{"num_hidden_layers": 10, "hidden_size": 256, "n_experts": 64, "experts_per_token": 8, "d_expert": 64, "d_shared_expert": 64, "hidden_act": "squared_relu", "moe_layers": [2, 3, 4, 5, 6, 7, 8, 9], "router_score": "softmax", "normalize_top_k": true, "routed_scale": 1.0, "balance_loss": 0.00864, "balance_bias": false, "router_cosine_scale": 14.0, "n_groups": 4, "groups_per_token": 3, "init_std_router": 0.0157, "lr_router": 0.000755, "vocab_size": 32768, "norm": "rmsnorm", "norm_eps": 1e-06, "tie_word_embeddings": false, "optimizer": "adamw", "learning_rate": 0.00193, "beta1": 0.95, "beta2": 0.99, "batch_tokens": 131072, "max_seq_len": 256, "train_tokens": 536700000, "max_steps": 4095, "dataset": "wikipedia_en"}
Below are experts of layer 2 (counted from 0) of a mixture-of-experts language model. Rows are named router (the router's row for the expert), up (a neuron's input weights, with its number) and show model dimensions 0-255. Each number is 128 + 32 x the weight over its row's rms, rounded and kept within 0 to 255. Numbers have three digits each.
After each expert's rows: "gets" lists some tokens that make up at least twice as much of what it gets as of all text. This comes from a sample of Wikipedia text that the model never trained on. Tokens count by the router's weight.

# expert 49
router:183136156087146148137127113142104171084149113145120140093171093141107139176125162164103114129147122116145137125115154139159103152119157058097167192112056093144080138110115032083117024195102120164160159069164086169149128083171109136132133168102108129109085168100135107127190145109166133099106130109133072160135063138119157137152101145165157133146124134165114178167157136156149108080151137125181099074107117116128160076099107097179090139137115133117087119138127101114153138102172109162171094153114074196121055045156145106171151119105080114131103089142119115202073067092146154059158173107088112096147158131112110125154191123150176106112080111123105125151116123144128117083130130135074111121175100091154179111105092110119121167145132157160095102101152095095159134152168073
up3:129127143130180123102116166142147073126071106154118111175169092127114053113096070101154171146148187172127166138089165179181135141169149134148168094168104142136096130129120134194083177099166123171180127129175150055101161117121156103106158143110121135107112149123128115185104144103076140098129161183185133094152143168130114180082175158086125136145147118160152120137097045139089091132151080065111119125118235177108098105102130142050104155129143109124165131158145149138121080138167117126118101137118171133143110091199135141157155157131104115202178155141111114166065145144120082107132112192099149114121113094172140117078151130130158151137153188128165109150128108129131114162129103145153114160098127068097105108098116109127150153082186192135143086056185133123098172096185133
up4:112154100164132117164085099149117119059166106117091103135102114146113151089147119162184090106078077186120042148151115149076079097172076122165152114119128157126173112069147179196124131131074078156155131153171120130114113120084105080094091090076076087105103126080169106120151153145127137069106146135115122108144080091134114140124174095156161124136122171116104041155142181171136133202142093136032139110121125134111105081120077083096090115140152148192139145142107163156127080149114185136137086117078113154168086123151127073169083156120189148109139150141148217142173189129144091122088120109169094142095116071132140097098086107125119135132076187091151121131120130137157144146163126131108115111144139146108099103170113157119124179169178133149158106164150154087120125102117181
up5:118139100144154174104161122145144126103118060127116069121113113120156098142150114111110133055138148146135058125112119157127163145100166147184120053133127147154167165146138147138102122159099148149146134142060143153121100120109161191110093100148131060103116092150125109139072126122134141190118154147100140095138094196123145153087121190084077096082146094129123152107184143148109082163136131100169141180133101035160111168139127181138133103103158150150083119075145125146145120137131078122129142170166160142123130175094101174115152149136127135143138162099115100131104174134115115171136105121111179154143197163092181093125172105218070154169097114116137050134147125131085086160204102173120211172061105168128102170092092128098121074134090142093130102127182128098066153103130189
gets: "1", "2", "3", "0", " No", "4"

# expert 38
router:085166091079123087171145104133103162074091140165127137134153126117123133140109072138107123139126095122120194135138107118147153143139183137164164133105105114110105189136146096121049168149122120065163178145128153085133137157121121128090121121134130115123143200127109154158128126175123150140104076155132099117161124150104206063118137153139102101179142095112126128167092097220084138075146085145140123170042097115182111083050126091131190138112138165068119136125102135169099172204135119115125112068150128122150134148075111176136080158157124131112138175177127150146148178166144120128116134168113138156121092103158073068128132184117110094100175075188148167143120155141097164146073103132117118108153182138084185126079150146083099102145061172134139117135067135070131200088140141
up0:161146112135114141119143107156135120122137148119149168080118161154189122019107106116161079152143146068136094111163033093096170135164122154104147144162151111148130121137184109112213158095120135132075139089124118077089130167151155135165198113124135122114166147090135158147147128116147117165123120135117125150137139151138155138184129155111137106119090104140136064089156149111177175145148153149084141126114184121102135129128136174077174212127124092163195139131100109166101149150084080127089079109106156110132136133173114087137064101141155121142157096142101106089157113079105191142141149115141153104106134121119167125133059161119107072194180155118195074098132139123157086084110070114127143165104075116091130159163153189087161122150194127085088115142114162062138166087082199
up1:122101147162089106193112165158144173154172166197112144137072170119112123150086144073108120080142087109135146166131103130153148126116161103121136109137113048081166125164172110087134144105100161148137149130084139138129110077100129077121106135210095097132114103154097090100118081104091198115133090090157131125130145122141154137117101121138185090143137078154139162186121141113159109110188133148154178151136117170153115134112130144111106150141144077166159121056218094112138155115159101130128102134125147138178148149172078130148064175160123185091148093094117148168144133097102075128112147109143081087106093123089212106063117144119126126133138077123076125169190106113125077127217097147144088144154095076138163178144100125073142085083136057084151082078134125181096144109126136
up2:155133136155120163143143128159131110118127149069111095115085178067150132145089115111121128153110150130148132119121141112147145119137126124147110124134142131048222077081172148172111171084088089154144173129105135088121152114103161146072120127106153116087069178171114167128146127153108115130155117150099104169131123208107150161110102152066122181175126167096141173155135115182112124126110135121125142063084174105125136064045141112111156100117155074153195135110151173122151131082140085092133104132163159093171102089058206152145190114130172140094099171128143154139094112134082127190100103114080126143069109073157114092121085068130100180094116197096171145130127103071167091142120128096151122126099120112132122033155152077155088079106178102179129147152099118091110126137140112
gets: " (", " \"", " up", "\n", " Mc", " L"

# expert 58
router:122087132116134098088112150124075121162200137168137153110175132062094141105126120117166100091162106149124143195069096135064110125198101197097158121111117127110171148107184095107146078135126201111158154175135151112158129124170155120108101057109230100120129160108195095112156152164117104117135116142115108135128134172152121145100228170170126193090137189143148106125108116164163154111123114128173128150119183106076161077063153089190088112083076139117104085122170114131089120171078115098149102117097117108088133099126146146099105121131108106094077128101066137072114095124119189155098156113115119122142138178139163135109117124120116083157174149110105141134104138124084170125119154124098171164111095143106101141152132110110053162115137104128110094139107104176155126154122026
up0:188069060075172122096104109145144107099131177054145190127121184079156098094136115080176123139040134135137114102113130110132152115141133117142144154160095133133116159100115074138162116153178094114136117073140119106117178114149109166080063172128133141118098165065136163120149097076148119083164149104111075112162117121173094104075110088156127121148105160163182152107118134166146146100161125064138135200084088081120120179116095107130177091131174127098104146076152135126147176142139089112075201177144151092141139136156197091095117152152109080133148085167113086146152143104170129149198083182133087147136149142123126135117122127141159088153142124102162121140119150180116110184123176165124213158090111120110131112138142089093123084088140147140138103114060112179143172181176123
up1:119127062106127165197147100127160127091159156189128101081090162150199085063071070186107175102138138136082078158111100136146178138109160127183140152168141101104120068140148141178108149118090146182142082085084118154052109141152074095169115162105144115120183122131110146160103082069119141118111115144100114168119121134115190097136117081077129117138173131131105171126128187125138123173105151166132171080039096087100104123112113113055124144172128095184069128136148061137115077144136129110142109109140103192178136109103120110105129158130132136103140114143154155087167126090167146151132144112173086131147180135112148104067120106102119127169139161142187093098074190137176142057134141117098123115183127140112158127165151151159117177129111138064137162119141164078154144109128158
up2:082116113155190112110121149098134116077138110158144074085179150133134105070163121129150082160136101159155208151097109153167136082142168131137082093136080134120118196162093171118178082169119119113144085142110071155152067132082191152057142126151152132097109104122181137172088130146131047109129144138103137101147155149139083180157163178096097081132162098154154194067100137143129189193071159071104136125163126099120086197095136152128123197181163126163075099167118142149098126120112076137105134145140121100111122117150141142175113140159097133151171154119115104099093150086163139143084128161093141158133126136076181126151124112136114117183075126172150132171097051172117151160196105133126104169104110109107101079069107146119140129134172153149181161109119112104144166115164141
gets: "201", "200", "202", "199", "198", "197"

# expert 50
router:166136127131118137110127150140089131125121110148063111157223109110096152121073141094163085175221155158139107089171084100120158124147183175138125093134121175109095154188107139101076148152086161148117121171149170126167102165152118093146098149182148147178059127109133122145146150140123087121122144187134129115129118105085082125146119140145062140105117116103120170106122168150118121130155095112163132132128145113132082187115152077101110117145121089121122138171182097134123119143054113106081133085117196122136168176156083103142128067095145127119100102164067153131103130128158160099051132134102082172116116176171170177136118169089127087134193132070109070154166087100063171169071097102153196131119122141121141067176174127142101188112121133136083119122082113162160111186131172
up0:133169077183092180135079129079108145109138074140119116104116139098146109102127121087176122127104069138171072127172115161093085151125130109073133152137038163135126152164128160109127127157116145096086130164161094097119153155061034103137150130121133133121196140114112108137166179172097134073088150131115164116073083099138100122104101152122139154169189182092047163182134150168144123131188121116143148113079110095163167106088059075114087122132106196183072165149144128145151114119106158161116089076128091104178165140172178128122135081140137111050132104144114134136112169179142122135119156115095179088128122122177140054136085115130143155113134152118134159124148137084105130151140084167120154111137118096122091187163135146062131167120190133085132116131114136117144083184073144
up1:112129116105170105112117167104176112107158138118146155120175146208157160127093106122124187114130101127128083152098116148167107126166069169180153097171119157151204187119122156079104168129140158126154177098101160069163127128072126173104115080122111149136104144167126123177090180119105160111146143176179116157137114092095178107097152147188076169095132112082132154115116102160141152165157123178050127165095141169121106142145124121130085129118116155137147125139109100120123067116152123093171126107199130186141127145113078109133074220105139132130121135072113083160131083158180142173105137026158155118076104115159035089156113124103118128119154097120076132102100113189173177130124120162095141079162093092157110172066077135146148102154154090164133119156131135158124127099124178
up2:160178130137067114108105069111153204094175109150181123105135129137128123181177113127104095178127138098170095104152143199169121144186117148117086149123160159109133113103171156124108128067102122122165106152113098094106072162137160151099163096133132136126154099104171129159103132068072132129115044100162097083096144149114157204149126060145162115091097133174167153127125146097154204093086204127128170121169141154141153148161108160132060081140158107130173128100165119147174090131134100067100132104111081072134096124205101140107108148127084172096129085111116186101110140080118075119162147104146164085151141142138138107124079065115083124157101108140139103141141104097122146103143149070130112195153111135138115138106102100103142101098159118085134235067167144103131147112150146
gets: " ", " |", " the", "201", "200", "199"

# expert 26
router:091147170090138098137175178093120108170134112128167104144123140135088148150135117120142168194091156076191172133062143095098089128124088047089134161109104093205097184198100167141105087159141093105141150138185122151068117124106079104092126097117112194078128105152150068137067099121089142089085075125124166107181172103163101155103110158143133083155125117069108122118123116139103106138095184116107092151148100181135119119149162193136082148103114166122165121142114149192124111153102109119125147102104135126104116092095081091097129108192091057119148115125071078176090134133180144100102074117109150077181132125138079141137137142189090126162143081151095128115193076126138168098109118174170105117151150136121139152075133149158100118151122109100151124052141136150122181133166121
up1:115140128151091181074194119072107178151153127202099144079104156126094111140137089186118163165100074147143129136135151073172092124108071091101094174122169133103106131082154195135182125091127099128187159154158130127165133148147121107183114159143090120135097141142120092203155142072117159114146087115116153183170084138140179157123116057153126124122115118139113167131136171083143183122084134154132110123145151105105137099171101128138096113171132154071056134115178125135122218058101104119121158121185120118157102175110112124129130120145120167168110132116109143134158164106087114089098094069187099118166104146145171169062060112155119166150133105097111164082134147146128140098164125031150181161132072119117111142095165099100123118095117142148156160082104086161109107068107160
up2:163149155180093201107146134100131117138122120145078143155093142131150143107071108100138146148073153137140126085168101023129065063120100166149083097124104113120116055169118111116159175108117098160120176202154135155116153081140184138141120146120088109139148146122147161080102122062083169120096119084178092045171132098175131174164080059127173155093131104144107108169124126134180119086130124190120115134074149127101092171180086135128083155138150099115149114190123101135126147144100156173143110151148119127111150126154144130111107100124157115112137034096111140138126169074078144137113128116165137121125102102130086106193102096122160045095178099119123097122112083162137137095108121123119181123164133113102151102120215108185136125065122144159117136095189124180110107163118139
up3:099158131177129098117167161195143130124113132157146144133159188051083092131139144120139109179113099164144113099115149170135214088132096143160077094161135186131123134155085160079139173118177135106140183114170163116160137126159194078150134182145159109092134064158083139114111148149120118199134148130121095089135154125136108136186123082052104154133081113122134102095159134156129184101118115153121129098169151168167068141140089138148095131139179116131136147130170104100104157093165125108101129156167162105108189128138123140143135107106125113063135154100146107188121151113143180085092036090098092155122119100084109181156171178132109129122189129096138101102153147160123110105129203084136061146080121132123142102087087061145135164028093104118078166137146137134102113128182132
gets: "\n", " (", " \"", "==\n", " =\n\n", "\n\n"

# expert 61
router:167114147000124123107110131115165109145101150117114139154183096124096138142164095110158161148173121148101138084129132132210114169106153091114150133132137136108084155137090121120141080123097113118130129071146106137174138187180065197127109110110096103139050129120121119079126160161142170133127126145131170109130122140183152086167108096156115065188082120088156206142126146126107154116117165109181125163152094071142149136096146094120133102127180131091140117101125170146092150084087109145072197137104154113081131139117132122103166130106152115143129122157122090144081080075076145149148095208060170159151151134178151155160129105133052157112128107124172139100115129151105138138163148125153094173154077053126210100095129123109100096121167165104149123160107104137124151188168098
up1:130137121124096099152154076149118101118138156109136145149043160098105171120205147087080139121110106141105079111109096161122066143072151102123112180150095157108105112117126134129084118108120088120102126119136124087137117074068145120054090155077148157085087113133167106125074178126121187147168125130071129138085065136117150133117082144113138142105117122161108143151161135116125110133158132122155156152116135134126055111192102158128067138168126141139127196168087089103116106116123123128133089133135122196132090082104070162153170069212097128146178147160171134176119131148164092103154181111085198114177211105117102166073165154203130194134138143168153108110105114137138126128148082126108078147171110086138108110112090122102114154112126164066084176135191113182078140133137088
up2:107158170115175109151130195150128155106136079140119159150122160110126188102102115094154145091158106089114144110133101131107038182145124190196083089103094188157100103101114177133159134160163137073136170177121109128124169148110139200109188126154157148195082159112125152134130162131144160052107182151103153104055079121113114138161119112144108130093148133102104112146118135102136154122112150105092139124173123122167174125102109148110097099122173139084140151137130186154109146158126113197178145097122147088134147103193168092192133102156135091120079148157117147075111119142156116171126095141109103130114152139135141122122056112087129102140192150060116112129132073157148117205142135176166176065033125133114165067216130155116158141094137181167123151130099167124111122117097127
up3:163139115195121146157098139129166147122147090147100156110101126094139108082168162138125138118149160127101170021142167120158214178131194080130151142170105198114171151109081090171080162124149104142123135125094136185141059156113125135132146158206142138097151069132183134148133136047161106162142096148150142125173088125119126138094143143134164115106099096152152173155127125136152105165117102119153145133131162077156057104137158146141096167152166075120113136129202134099169142117112146154089093144106118168095096140177135112143084176090162140167078121121058165180161129085088131100103087169116139166146128186108123188156108106094175145156120092156154160144169142138154133174144147093118184192110110066131143092119144081161112119151100158084103089078178118142099096165101107
gets: " ", "1", "2", "3", "4", " ("